Experts of a small language model.
Size: 13 layers, width 320, vocabulary 11272.
Below are experts of layer 4 (counted from 0) of a mixture-of-experts language model. Rows are named router (the router's row for the expert), gate (a neuron's input weights, with its number), up (a neuron's input weights, with its number), down (a neuron's output weights, with its number) and show model dimensions 0-79. Each number is 128 + 24 x the weight over its row's rms, rounded and kept within 0 to 255. Numbers have three digits each.
Before each expert's rows: "raises" lists some tokens whose logits its average output raises strongly, later layers aside; "gets" lists some tokens that make up at least twice as much of what it gets as of all text. This comes from a sample of Wikipedia text that the model never trained on. Tokens count by the router's weight.

# expert 21
raises: "4", "6", "26", "29", "24"
gets: "|", "201", "–", "202", "200", ","
router:153128107164175108139152120137125160146125170144137133153120177124134154114118089114135127106074111128140105122138105103148151073129090156139149183106123147174139110094129098155102140144155109166135117097170132098113102160120148124152091130
gate0:123096161078157166128124147128118145130082104123122098114124152137077139150114137132070135121084116142111152075157126101159127148104103106136162153146117130151143139118096123121123151123115132127133139137139144209153131119137104132147115108
up0:129157171109070121100108127111137136133127133174098140148081113129137140150088164154119127137120167159107125156119145124095094121125118129111153086111091088069095151129122157153120156175148106129131162104129145143139116113139170141141158104
down0:148133155112136150118110112138160103140078126141140143108111145131094124178130156108123156104149163127107174117144144111102160134126177084188125124168100140144165145120092162164158128107124119151137101125173169142200113105123174122113118162
gate1:099129098128122067120123143121129102138141118211095110131140139152097152170124133107162127109135105099092115098132142122136175167145149112130116113107141131104128167119118136103136124147142140142093140100109127111088165136175126153122112160
up1:172137135116132120179096136115145174130130141116114073074157118110111136141111156181089155168114130144112096146091105128127104116116103116153134122135132156111131113164145126133175143109101154150089115169140122135149141131132139120151144128
down1:141178101108085141110100181153144151180115133151113119155083134104072155130080115108121114130099159119126117097123114099092121140160170137126155166143142106151167139116086160108129164145112101132170129141119135135129151103134137145115147146
gate2:105150149127156140121117166133118152119130158118119114106110110152138140118140128085107114159121115202119134190091146109134117108106210133130115119128137174120125187127144127113108147128091145152102138128109121110128141113161137160074140123
up2:098129137105121130136070104113097122158116094149112155087129119129136123129127122160157143137118126084141140152105130071155133187130136113166082123132117157110075131137148159124147122123134128129143124119171115152118135132135104117160114141
down2:116128169144143126108086084139092164149154160131102167106096101143119126130146174124170098113154091144152153154110124174171152127111162162157113132135134147119140131146115120152132103135103157116139134136129125128150132151108121132159165128
gate3:153109142097113118140117117192181102137110115171123107138125135141107144150140113119126172107119117093173197116151128141125101119139144093149084141109122114130170183129120126092115096093149128126142145128120147150144116143174139091119111116
up3:129111154160151136079122102127123153136098123146144143149195159135114132114119104147140121137115131122119113171112108122083114141128113117122164093175160090119121115139120112138109166146088145107166141155150152105094134143158145135131184148
down3:091101137108114158112121126121124132115125138111119124148085143141150149117192124075103086141115153131127150055139119139097109117096137136134130147127064085065177144145136101102114145057157068167091150092134121095133131165159079141127113158
gate4:145090134122125162122143145156113151134133117137121142128126075164146100101130158149137168114175126129124158167129159120126082102155150139103154100136095104096148123146156109088131138125144162168138120154127102075123128128156121143100163139
up4:100115115112152056055125114128159135130145145122122117142085134103147147138109118162152122131089130110138109116100131135143161124144031151134107155129132115140099152122141103164169114107117103124130156092083171125130129135138135131149095112
down4:104076096106102144129143104142118133119123134117122141155126139095140090131145108077115210158118130137094161158153132123119149140146116123052083118132117094156117160116102143102097097104145114164094117127123137117118141142131114119153159120
gate5:078117122104121132121125103161122084120154157145090127157145144166134085115117176116144126144154097091095149121102156134143158119132129138132096146093133141133106160142120150126096164099119149130131131101140101121149129129124123076096090112
up5:117123146128117103148146134167155121164122159134123151136186130159126103117116123142134124102160114076120141101116176080152166142146152145127135149124108135137131172144094139099098161085126114142141134102102085114118120150139109100115097096
down5:149082087112126108152136123167135091102130153169130134144137144126119111116062079091105104137181121136113112074139129114115148125144110088111111135067146114140119148092139106142095171121126132163142082141152123151156109137144165100139146126
gate6:165149137041161140149102187172165141146102106097124127133117130096093135138131119112120124125135132133160137145104131172120124119113127084103122147117145105163132153130123151119122102099134112143100146136198123143136154141094131074112183161
up6:111135129156119136086120102092144161093129124128133176147139125100171110160150113165115134144148142158134158159114142146119115166122116142094130108098102111108131163146132164122161128120104136138107115104094173110115117146094114103150157107
down6:140119155096088119133155146144114147139175152157170129120116140102112140114161129148162140106179103124114095176138096133093127099100098078142105158121167146151122185110137150123148135139113179122124126095093123138115125154160110118172132187
gate7:201078079139135153144163130089120083130136112157103101109137142145092123147098137121170142125109090079128186105145116066126145100146104092113119119114142138173180144100161157132114159114135110129119096149132142115133143138141158131147182136
up7:119147114161097156117135100117133149102138136120114169133086119139104103162107118171115105151163146174118116145159122090107134123132163157122128138130095100111102088136136121094173141123151145145125162114107122091121121132100109143098065123
down7:136125142191149107100108127128148117168148135146160117141133115107150171085118116112138114097094135118151128079177104140114143126132149077142150098152148145160121121124144149110124105090163140114195124121154130128140065155140116156132163172
gate8:096151130109062136136107149146127155136150135109131147117142096083130175126142145127110089115083148094138119154130124164110145132092148108128099196095126119119168129130149144132122147106079130126158179117139105108091108175137144110171105118
up8:161109119172157072144135095107133116069116114142132108161108157174133130127111152114117146096134078144119106102104142109131139111182104129097154103141128106130100130156140122147140094127149138112108122106099134106133140122133128164135116162
down8:150126194100156106151099134140134135148173156122117104092141094162111144140125116159136115094064108092145154097104120120107172115188114098080151118108137147069111112146154133114157132116128136174131131147134148159142139136125145155160148120
gate9:144125083136138098075136100119164072118131126128086140135157098123136134122129124158107153071134085090109146118112115090096177095111152109121145112156147107119126153164128112119151114139143171134112121134112105108145169118173143089138123151
up9:087139121183147113123112117156153154099140169134106152141146129113145159058127153121130129153120118182152117114140115116105104135127110127155138142076132151093155117142154138152080162117148120113145103119098173131079163151149115131104156149
down9:143110164120172105121153118106103083168125126136123100143112181129118160132087101173150130122156129139146140141126106148101120167123153129128149150159119103150127135144083159151113146185121130132102132120139144114128124094151080126117093136
gate10:130118148126144074160115161102169149118143080095129099164133121131097183127061155131153099133114145117157106088187099115144120107109139098099128123139132115132115174102121122117106158140170186118143167130136160175098148144111115154133122096
up10:133114157115103106161153132127139123109163132166115103136116128111108145135095143153123162153100116161167123107124095138131102141103141103149174114126094137145129161133134109104151124143095097132104134114126160124131147162152114123116111125
down10:154100156107109130127160137171140119134150127127166086097171146103094139125131098101154145136151128141131099118125172120111135138168138102101137095115146098191136126096140142141060129095118123067118097134138144123169139112105112158110098135
gate11:155152099115133147122154117120134096138090138126105102106139134120108115137113130148179124109127107054102144127124115114157150156136160083114075152124108143137093125119061137139123080105099139117132121117093157190117168128128119151139121121
up11:138141115176120100132123153095132132089126135139087124122124071119121168112100125135137153149117146105118125150147143159109155096125098159111136102160139113107165130120155117117141084180122132118098136113108130079106152151114139137115100128
down11:130114081130099142172131144099121157098131134103077138127119134133154104130112168098111133163119068172114153141147065127136084109148116107112127126180135107099172125174138121134152099076127111123133145143101100133143134084129076174145151092
gate12:156151139138190116110134100167126146137162092164091136136133148110153166139112129124119112144121092144109189136125131136182128075123127134089144149161120139163129114107126120134120120121164090159115120101122086066127136162096146103095151089
up12:131124128140142101153084128120111132111100157099165126119129102161134110163162129160078107091125144133104087103126132142157137135136108167156131105083097158076156129147110144132120130092120169089137137132174133141111127125156103117125052139
down12:137113150141159150140113119157130150136106147096141128144142154130139093109110108126111114099135143128083165156150145102094103112135126104105152146093146145143124145126116168061114128095083151083158104114147149096175092146119125135134128118

# expert 23
raises: "\n\n", "\n", "Note", ", ", "."
gets: "|", "==", "'", "er", "===", "e"
router:148141164085122136160071125115128158116116151171157176121146143126110127148110151141104085084080088176136161123141124097132151124153112094123159182131144135137129110150132148119119126153158120123122109095183144123114113108120138142158100162
gate0:135111145098131139142110106143101140090092097105138160087110156152197105122140130172118175118120122110125094147146133171124125082119123151122138133142163107119148081150127088076148146151133121155123114110131110147121118156129103116133143117
up0:113138146151151087122145134110155131168154094120118102158141132119096134160091159113152079152128133151098122130105122116157142198159138141113130133106099142128133115117148124149068120109097143127138121119147165090122137078122108143109148126
down0:117123128163120098117138126135147147147122121151132120141130145119136117123145134137135113149115068110121136117126137132131132123131123132105124122128108125123140115120142115154094135117102140124139117108135102128109098127121121121139151133
gate1:123122154135147125168160130145130148108140081125161100131146124163166142104095094135130123108092116137125078077097111142123119115086107131130112147153167097096143131149127097131122112126152176135106125150156112098129153148110135128143141132
up1:114131110126136149125118173176098161147087140142095113156084143151112145136140144121109126152086086127119076115139112145117164133119107122090151116110101121120108123118098156115134155080134079112147101103144100104161126151123146094151144080
down1:138140126143155147158112148123100132091132163168119121090163133135149113143145150125164119152146117135133165131124137101108185116130098107104133088124164137120105122140137149130121143099141072115118152142119108138103110134131086113148135154
gate2:121139143083161156076113164125134125129118088111100126144096084133177137095142150112110147144134117174097133161143123138043133128142137115140107122146116150124183128140119120139127133126157146087124113090150130145130069090110095162160126128
up2:089127109141101114130136141085099131143136185120139127106163127125089145119080109115127158127148131138119100078129122111145149089127143104141149100091152140127121108134111097146179080168103084142105169130128119117099167155147122142094133128
down2:120198113121120103157114149128152096101097087162117145092150087064118144135137156146134112139118129153105137110125119111135109080122154110100120109131159156159155098143085154150134109147106121128145114142109139122141149125133116131127149132
gate3:058116189103162126143132152140127147156149124127152085134074093138112120152160146134148114140126122127141145129131101122072151119157124172121112110123138112115116076128168110125163165185115128106149168124135141155106114143113125101076159083
up3:154142095146155106144117076118126124109117098137162138102124173130124123153120080099124083095099133112148112134119114134126165133099124129088094106101131143146112136138151142144103123125110152145082119142103113096131116124082107121125111143
down3:090132106121111119142147080134138134096129131158133168131102111116128140121159105110142134121124132169177109113108114124129103160124129117105163125103147070128102153138129127140136160137119138066103138172129150146118132091140144210099129171
gate4:167128133134140121122103118164173100137085127100166152138137130128125112114157119131152128107157141130148146097114163098103150087115136133132111070148134150120128133169136118095126073113153137161197181130097141129126145170097161131160168160
up4:107127141134115136112188164139130136142163102184120107124118159151112144126104163116110128145143146148100162090098107121134127117096156121168147144091104111131170170101135160135130159133106110121113090145129130140116137143147118139135148106
down4:124119122125142094129110096141130145140127112138098123144123136121106114170149140163137140172119058130117132136125116150136136129156115139112132115134136141175140129129128125125103115122120147141156137086151136131112137116108104112118129144
gate5:125095128131128148111162149130157147100161130101147126081132128142161095136125114132138128118120113134122106185070138186136135113143137162147178143129163101125138070153160110109128123161133132126156114118101134116131146120135131145119069108
up5:121124141125142110195116133157108119146174135138115120151098100096114113165095164174092085164153140118143115103159124126122098183132102120147150148115086140144122191105104132124117145081073096128131093109137134135130105096148107150120093125
down5:109125121169112097122146113140141144136123110134145135137125125124136124120152129124105128155133066115134130126122136135141125122142112138103137105133133123125132119104147099137089121131094139144142114101125117131125122122102118116124145132
gate6:130115161153081125118101112105122080110097128112135090156099112110107122127131103149134183150122157153133102153142096141129165140135160127146145085099103110113139146080126119158146069166129135122162078155117157148098105114151157140102128112
up6:141127121153125123169102162154102138130100133097116156100110077127121116118114159113172155126102118104131115090124151115127102148123094140151139113125091139074133141111142120156144098126139118174151083114118142131156128147205116133137112133
down6:151117142144095149142137076115138143164096114102099122115143127086156130134087091091148126145128134137144141128137140110138119137118111102124149162075140171162148123124096159101117163128185177150131139111175138122087113075147123124117146137
gate7:121100148120148136117137085179124091104145113147142084119116130106123157127155099087153116174108133118118156124150149138106151142133142101147170122147132137150106132173095131124164144146121116143147125112111115105144142079128131118122162094
up7:115112126093151149153154095155160100130175124130168074077155132131123124117182120147135123127121130159116102154155166166096148142144156141126177158112151140127133140140113113130126171122097128164163152133148163108164159071136142104096116118
down7:097127131134121108095083077155149103135120094055127114126112159101093096121123164131138139099121187126147154108144142131139101156112111151084105129147093124142136119115117131160125159112132092105095194114121057119158132115133158147136116120
gate8:098123159136123177168121136127088115151102147132155090123139105152115136136127126134152105138139126175168147138104182099135137144133106117092098084124123136107109117144146133130103137126135122116159134159169131127129055101127146161105140119
up8:087136070152137132153138111118166095100117127128133156139098104138165134106094157102091156115174141082113128105129130133157162102108119175148123157153109142134093148097104098119145100138106126089138101094111107143118108139127132088145124172
down8:160111152107125154135058124135081117156152103134096094162131158144136122161182144141122083135101096122110093132116103145104117139160129127140117127092112175159113126119152116144114107134120077123108126172150115148114089139105138105112109133
gate9:130126068159176117089065152116117148125124115119126174149144098160141137134130117121131151151125105126135112123133167142177132104168150107111124102168118115107089112135116138161131114112144105129078155122152127150138102122135125168167118129
up9:131101143118117119107206142137151098138108126135120145123133142140125128135169113145170133143089146076082085154151137122128103117120106121136156116068111109109159097106132154164122154097144134168107095121089132096119149102130133124107146081
down9:181156137078164131145117130128118108141149091128129129161139131134144117109115151149128140143147094141123106110156136109079095088138099138091107107119099168124164106150126116147137138119111098148088121148120171112127111159115096138099130158
gate10:137157125087109142118124133124125116116183131138139084125157128136130170128098126149168143143100122145182138117129155098109127103119097105124133117112150106165159104114171158169102100147135113114164154142134147153115151094114158108116156131
up10:106117142156153098117141105149115194176098121096127172090144089100130108110165140142141134098157122146103142134082124116121104114137098164159132110159143117093132146131131110107130132139087153131098129129096147110170132231169104146127117119
down10:122156149094081108129140130125173138135137104113099155104194093128159125118176118132138136106145098139126111164137153117116125128113117139132163111143145083102155099150134127105110138187114131077107163119129123114133089162113115142160125137
gate11:140105163161120133120148169125129098131131120137125085092093113130155102140151148125114142117126115141111147160122132115083131126138164161110122079178102130104134146134104143147142103112102121162105074118161173140101134075137134161138156128
up11:141102140123132152113123138155115091123169132118114139074086136112132111179156131142080146158126130129126155150121112151115100149123146147144150136133105133087135116130107168117146084133083168160108115141100150139107092076158107133119153098
down11:143129154142163127089130108134145131140131130114147152136136074110099153160139117136127146187123156108153127159147145178106099177134136120134126100133111177123155141142107131119104148094149085129107124130123135140165143155138135145141165118
gate12:117104100094151167172105105133146111107127160105067111166134133139135122116149108135104110087122098111155117117132177153110144151163153115132080148125107188145140107120134155106104097152107103128130134122099158155169127151128134145115098116
up12:110117145113071117129123117157106127114125123147086150134159168153127111078088132130114134098118123085113141096143134119111130142136088117129137154112154111133038186167139124122167171097155121129157096107122130131131157076141133101147127130
down12:099095169111111095076143133146116145135113136088131136085114116127120160110146124148126092144082122153094147159138151169140118134115132089083180175112146123119176104128112117081068110172147091141057132091096127100113163190093147146129168147

# expert 41
raises: "were ", "are ", "have ", "are", "such ", "that "
gets: "\n\n", "es ", "s", "s ", "ers ", "es"
router:124115156166120100149118146151099145165104140136189134122137153132121153162105123103144102109130093094078147107154081094116153124168123119132152159082159098140119128187166122108138153137111105102131124114182135126092139112089087108116139092
gate0:114095123144143118119103140157096132076097155133131103097092149145120124085127120155104109159173100143103113172125139174158149130128138166148140124145135128130097135102139072130133122110088150132121177126153149112144167131134062116117119110
up0:155161149099143123124109141094138158173128137100094148144149097065153156143134110133150099127049115140121182113142114146096148117129132111123137193111136160122129166174144126093084124112181102093142093101190146152145131101114126148120141126
down0:097106134110127180131090131117185130141105112144130159155141141168148123129138111147099148122140165149135106129103187144130146119100130103160106129135122138118145103155095117159108127166138148176107141131138117101138150083118119124141109149
gate1:088104121094132151134126148109139139127098136129130120144134168142130148120122115103138117092138151131142105142100106094105112148079094123137156112141083159154117109100112161128148176135159169144125154150132163125152119140103191143137149153
up1:126116142110116118089123159095106136090148098129110149139101147155147135124117108158121119137117125129136137147156159150113123132076149129171131098149101133141144124096120161117135128133139118138124170147124128123148142120105156125087125133
down1:179139122157149138120102133135161130145109153125128110128102156137092115102154141107117134152119122152105149092097088144098130100136093089121157152142155090135111179140117145120095139128120133148100090111148146170163140102107109132111123111
gate2:122101114128124154164094079101139109116132092122129123154070160094127106161086142152088108107131131119104130123122132143123089170148102078143104098138137132134134083110142082148156123150070104134132138150115149119133151133147155144129118132
up2:084192152137155127101109124147140117156207161138137084144136137140132109165142164093162135146119162153170101139107114137116097113174131147169107140151155163169107139126150109104122143157147140120138105136130087084138122130126154114138153133
down2:132146118127131125137097108105110114138152123134163118159129077150127139108151130114109119138150163174127133171124151140121134075141115082112120115118142136113145133119145160134151151196149134149150107128140142107100124146149151099109145135
gate3:173114140084128086173086094146174148135134139148129120135141126076149120172165134116176110130142147136195162126109112135115120127073090133081107123132161128108137114140124148143137114125146137138078110119145091109134106141089113156153125156
up3:105114093137130100129108107103153131123104171151128155173140131134140132108096144127140096066097180137154156126138123170153132077125126095137153139072108140148135124111141156128143141072148084195116127112130116122114106131156131149141113161
down3:141109138155150087134146188131106126153136138109140128094106147101126142139113132161119105165136139103071096146138071111156148103142129132151141155128086110092134148111126097093104119069096124093153098115109147146127117117151132094108152150
gate4:135117136160151123129152166085113100160109112131131125153157127128129121155075118102122078122121112118128153134136113085124108115135149139101114124120152126108120141189098133112134089152192168111119108143106119134077082150147118167104138141
up4:144130100179154141137158131121102125090127148110110141131130119127090154100092129112082133131114086105090117096126127086148158177151125110116116174139107109156109099162050143135094114112148157091127146144179119180162158139153102079139146183
down4:123138134154075116133130154122149162120159137143118149110103139113112156124122147112119076177136147085150147174128104083090131124118140131139133143139156124116116143085143148097089150119159090121181111104125169142118088159129133110094141109
gate5:183120110147115107127141106127146145118152122167147097129142121124123112144126143090160136113150135131145112132144125151160075157119117115096117095130172122136104136105131150137163104108147124114115119132102175132070108149109109070137101104
up5:152111105133123135110131129115120111086164147140125123118126137099057084091125154124118133166127160144128155152129164159134168142108096109160137100121124119142131140127099167137142121121156116115118141144111134126110144137095087111135125127
down5:135154159150107132104108143151067134104118106118124122127133093118112104110135133115124129152114171143098171118136145120092159108161177154116086135124163110129102113137152180153098133125122124116121126083128123139096120113133111123105088109
gate6:066161174144131130183130127152144129153128174121117119097097151147095155138089189100125106091149128136128133102135096112126126172167131100156117136104138152170086156126111099130116114127097109140137141151101111157089123101121133140102160137
up6:112170164139154161105138098120122131171176104159155167182135128163147143098126155158089081155129149104132113116181176161110108181172142182159118126128137120085113176105078137121108172126112129126134118144151142137133121118138141143123106121
down6:110142126138132168149144113113129124100159130130103084120140165129111115156140131134116114149139094121115105110127122103195109153093135117125100129107117166141150125103148121140122155135150054140105113143165117146151157145110128091130126105
gate7:108151111089119106164127140136124130135164154104134107154130171141122120139089171128124143151118174135143155111132134135134102118145099116090171119115132116169159115129121159151160083149141122139140114130138126120085050110141132120097135100
up7:079111099134085095149112117111130144148136089090101140109134172078114083126115131122114109092162128117085160120132114151167147148116115116055121163125095136151157107122140143145117101150083082115114137147125110160158096113102077118146166129
down7:137090130115111135145138112160083145083182139107152129147095144154146141123124175169158114151097180164121125149126119119126126130150156139150114129108174087117119105156168149147096137133123117148176123140110116118100117082120140103087101141
gate8:135103098156131101154146168109147116122138159122110163116125108148122151096133172163173162097162115089122117108117125103105208097102104118127186163118128108159097158100153087139182125122167134103104096128125137113116085120118105113154105144
up8:118119162138116140156143136114125170152114132124120141126112104178090161130112132101110112138122134136132117113129144100065099184114125144160117158129156133104131114150129134119135093118159122132118138132120128166157146180112101128112172129
down8:141143165125137135122107132127150160100135136106125134099128142090132094151137140140106114127115113138111135123130170178120119132122100198135151107118117167116162113073102125118137132140119161167144143123126101065092084106119142107157157152
gate9:138090096156158161105119150106113120107178103108122136104145123134121115107144126132126116149120103136089141142108173094154150198119099123114109122202123155108085123070130082116145127181107140143140138130084131104148083121139127188110135144
up9:171124125121147141153097099132130103153103111156134140119128141096160160109103119126126159144161142121175129122098147138128099139100135139139122112120128131142149113097127146154073133115133095138170144154136130140099129127150155097147115174
down9:081149109127102137104131126158147123123116133117103133132107146100090096103138118114106107113136101151139132114130165104124133171115152180112139158167112160159143146108133141182100139162123167147156202151108101126139098120110149140158130142
gate10:078142133125132116109160131114125156121089107111120132182143090109137095134108133131086144131130088134116157123140111117148142110138161118125138118123129110113146127133133144113142106107160095113132158106157121127081154095136165111192111148
up10:106147176118125128126131130128127116154088119095091116121134125118102145125125119129069145135123061107081151105161122154103179201170115076132111128101152092106148119162188153127131136106099119102115166122180134108134122096127133138128128099
down10:128162151127093100103149113136137124118132143107092124126119131090125118121126144076127099157118135129136140156158114101149129126103175131109162096118128143154143188142115145118106131107168110080141129125144137100108096144124175104119134097
gate11:136148105154091139111133123115138123094161135094117132107132105166132149155115158126112093145136124128128118133106189136149131117102105134070137125109127103144145125141152142142097126130113145113148096124132060134108085131119104151124127143
up11:116128143107120144165088099177113126162111129075157114147143130129127183142132106103137098108112154155140144125106130128152140119168105126148147135143191143118120142150124109139153133123133152106089121088130159097097113143107154134135107137
down11:067126098127147121136140109149181136138159112120115125119138130170167150106122121120129124114107098125155122141067120101122126131082157147118131140111144121128160128107136132130087173107106119121132123121169131174121119153118137166108169153
gate12:123103139084093172140103160115107150141153099133119129144111150112106125112102095102115078175109138184108075134143123155127089142117111154145088158185123109113097087137115103145112134122127106133156153132132188123136150126083140120142132128
up12:130116112119100180100160151129124128140118060121112094105113099107085134155120125101132160170125165130100118159166079071106155085118083151142095168149121130133150122175123096169136139177135136155152155115113119166109152129111108109132120106
down12:163118127147126097117131124123110122150145102127097129080099171154105147099112136168188128122132111125095168127129100136157122113127131104152141108089111132125135124127162129109149167134108133101112091116109168137142154136146106152097154147

# expert 71
raises: "\n", "(", "\n\n", "he ", "but "
gets: ".", "'", ") ", "\" ", "==", ")"
router:145150185095153136128114112115123123103126140130125148149119164099144099157126113102108090108114088178111130125130120143133124144132114134130116163167118132096092097137137114101129105114133171140120124094166172120097121092085115169135095140
gate0:131083109151127149099132130130112116133106126151083174143177149110131116126079162099121132132111116110109147143131151111130111110106149135111178152090152141151088115127097143184176157082143105126138125110120099110118112163099162152100147122
up0:145104123115133179059172100138140085107107131140097101134176144120138092136134124144122140134134086120161106144115134120098125100113097146100167121125122126128053118118145122175131116097134155106105098102113155125137131134141156150130201107
down0:099131132141142123149131148179116099123126132117140109161152117156109155168098115145143155092135176134126099074146144145121145169096089119139129097160107149159122182119153139128106112163171104105085149162086091155132128117129165132122115129
gate1:082138095155161118130115124070109111149137171101141115169101153125119142134114115153104111142123149122129142154159142133157170110177136141137158124129077137082137084139160154121128134130149114123121141102142107173161136062154119151149121115
up1:121105110140127119135134131129135087150099095099130136098148110121103112115142128107126105130138135127131100114159106112123160140105142130133142121120099124139109145135153101155165125127159101134108142115101147168129139112125127175164105100
down1:115145140100128097127150164114156155107139121117101142113128123136113142132104098149195135129161140103137149132088096113081109097095149111124135154097160136151106114131137129119128104122146092129097143128165082106129127141151165121123122126
gate2:093149106135121152132166157086079127120121168191133110144119139103125092089164127085101131100141125104135102107128049118106107157164157095149120103145127089109101100135119156151132146119136129168111112126111173139128106155099143144113117117
up2:087103108096123156115111123136085141126129162108148140158119086106145085095116097116075119138110136186101131126142141102188145150116163123117119139183160120150126069146144124132099098102154125126174157106164130172132097158109122119127105084
down2:122112147148151138145154138102085100154137099107140114111105125117148109105123173100113151073155186126174131117140093071094099144117142150126154126132118112118127149169114121126132141146087110156108187116112162098095153129119106117131153126
gate3:114135137145133128139144147134133087134128142097092093121140128169139148155138089147124116113130117132140125146126118135120133131127119122131172107140165115112109150148184152088118127100143133103106126120082100112077111103118112110125123106
up3:131128143124124129104090155114144099093083118123162101106134140090125128145111118110137122119117126141152109167141095091145064099075109136095145152145108080137156109137132172154098137126153141123139195108147120131135120096126124137159128117
down3:138131106148141139132121083109158132090131140166136110158117118138156116146124171095111133151123140113142141144127126139122145166127157129116090128119079176112179134133120162100142165137116113135122114146139146122135125105118129113139100149
gate4:148153149128113091102183146086103119113133148146104092156157135204139143095150117121096128148130081140109153168121112135138160143121184144163131136144140152104151087135127076124131147079138172136168122116111137091101096113170168111085132157
up4:119123094123123135110143160141140154124154156093135134099081108073147115124133111160153123112141143104148130123101124121126126090180078114115103109114147150119150179113113147144100108158075124130108136153118130171113161133140137106186122136
down4:156142127130158135170073068150105130152084139124092153165104124122117111147144155140144148083127114141067131128122139142090128143142123102115130192132111096149122128153132114126084156151152133113114135147126120144146120104104118144141125110
gate5:136141098145088152136163156110138133131109161207131130092145131149158110107109140151126144111128120143145150170113154128132113101136126166114129138141127116141104165116169155150101128087135112221130115130081129126141142138155121095161100143
up5:134117111125156171142125111121104163119129171156178142113136147118146116093101090132125157056150137126137140127126162089108103094111154137125147140116128120145119107108100146165123147123136138158085154122082129114122108156116129135144101145
down5:143083158157130186139134120130123093137094099150123135110084090144167145114145117122139126148112115093109113140150133178129149129125146128174122128097138134120081112099104155188145157114115123136150085098147106091157100161153146162159123132
gate6:166147134146132125129117108090155182134108125114121105106137112149140115149119167164134131118103122134134106116150144153159138152117152109136072146113113107126159159117132119152135147118114172122143108172094177126130130152131095138128050165
up6:119095107114122127105126138166145122136120113121089145097162139099126143144139194141164113133076109118096093117070140136128115164115122140136132150102132128108098115171102125129154105099159110158086114134104098124137081079151159104108112114
down6:105104126111116102163095120138132148092101084116118114173135129106132125118133144135145110123132157114138135169088103155137138173099105142131127153140076070146168114123093123120152151122150134141131157165113127105145136127119099106101130105
gate7:123124092137077142165173147089110101129145127150100097141133151081098128162106122117139109107106078157068164132100070108086154161146168111127136139154159129077128119150129117139144161121114143149146116147115123116144158130132108140129114146
up7:120141081094126118160124154112100136094171152179125118148122170095104104179076146118103098130138066176135121106123107148083139117157167131138102133151099136124125110137125124150164141135134149115113100135152105131110170123120127104122054153
down7:111136123137127147164106121162155156122134134157157156110112058120127101107143152115132170159121126133136144126118089148140121154097164118125107105071130132129126157146165113134155158115185106135146135130136131116154157118183135110117126139
gate8:113106137119142094098126173102102103115127121150104143153137186159119139109075106096157123119106124181170096147081143117114094131128123155175169108135108101133142134153118143152147180121149150114105110088150127130124137076121182147094200172
up8:149093117129084133172126113087174129121139143127117092143127122150152132146110148141084142114164141157119128130133158173142143135140118090106159096143143117093167111104139123143099160089111111129174141094176111098104128110131144124138140123
down8:138140119108157156129143137097161121141129137110153168105101101092116135094135111133105141135122097147145138074086139129126122090148139098118119157097150104133130103142099142142128105153155131115081157101096131124122120143147139148130126126
gate9:152140119116113142111179100100166146137123128142135125166130149139112151203143137119097122139124106093113102166094130158138175127101106127141137173159189135100125159144184122144139130131123141151160092121120131078098143105136094155156140216
up9:136112136142143133114133165159128136111139167149116120118179132145169157085135112099169118104134164106121180111100086089150094111098146125083151109088111104163147153128098173097094125136159086100087153189147116135143096171152143090157093113
down9:117119115118111127107118152122133105162122136143127137122137090140159145189134141134126129094138130111111120133106181130124166103107107148147146186110125095104156101128162151131127165150086124154141102130167113129154135108087125178084114110
gate10:121142117124126152117140116129107113128102156147128131149119125114129133117092130126076170119128146128160116108110171139104168103124127101155208154154117090154127109138119092141136121131115106111125110133150133104109126136145135153119109144
up10:132120121143109157134141135129078116138129163133141112129141121132131137138101128113086151117135157153095108136143106144139146116127118103146226176168117114138121109125135100120137129152121099087134156165145115136112114165137133158104113112
down10:141070152127156106116165115142135170141120133095154111150131144106104130107126152097164127159128142132120123081142088089130123139127084095117171121102161148130094107131158069128128096141140107084112136175100083127150112183104134142099169152
gate11:158163094123135143146102189100141110112142152134120154139154166154151126119126129128122145132170081109122147122104141131123101066100092150117130124132133097135121128110106120161137130107125116156154140134087098107099117103107132155102156092
up11:113102079107162165143120105142120104123132173111092146156138118150121108126157140131089123139149156141119118092155108109097099119135110119128124121089138108139102108135124125123133169157154095153116133146140132146122103117127119107121133094
down11:154166105122148089125142091144106140101137117111076118133116122170146136139127124127118120126152118142117169113124137138131101142088106086092131155126111108161093181118106126174174117151137174159185117132133059142177149127151129131138105116
gate12:120159118092155113137096126079144100121107120117081160143137119080120130128084147130113137118147105127107151140121114127143124111167130131145100097101111134108134151140107144132138112100101138098108130170146157126089116156103118144112163115
up12:168156151146115138149148125191105135131169087155124160117116142125123150115128115155153110126119144145147068150120117153108126159134158117120094139128129135189119121112151155140156184105183142102135108124097103124164118072157125166182112113
down12:136140167141157122099117099112107109135158141142174149155092151099137104113126116153135153113123086158086167141164143143099100148159157116140133094145111109125121121103125144151128116116104130145134160135089127125118106091105124112129121121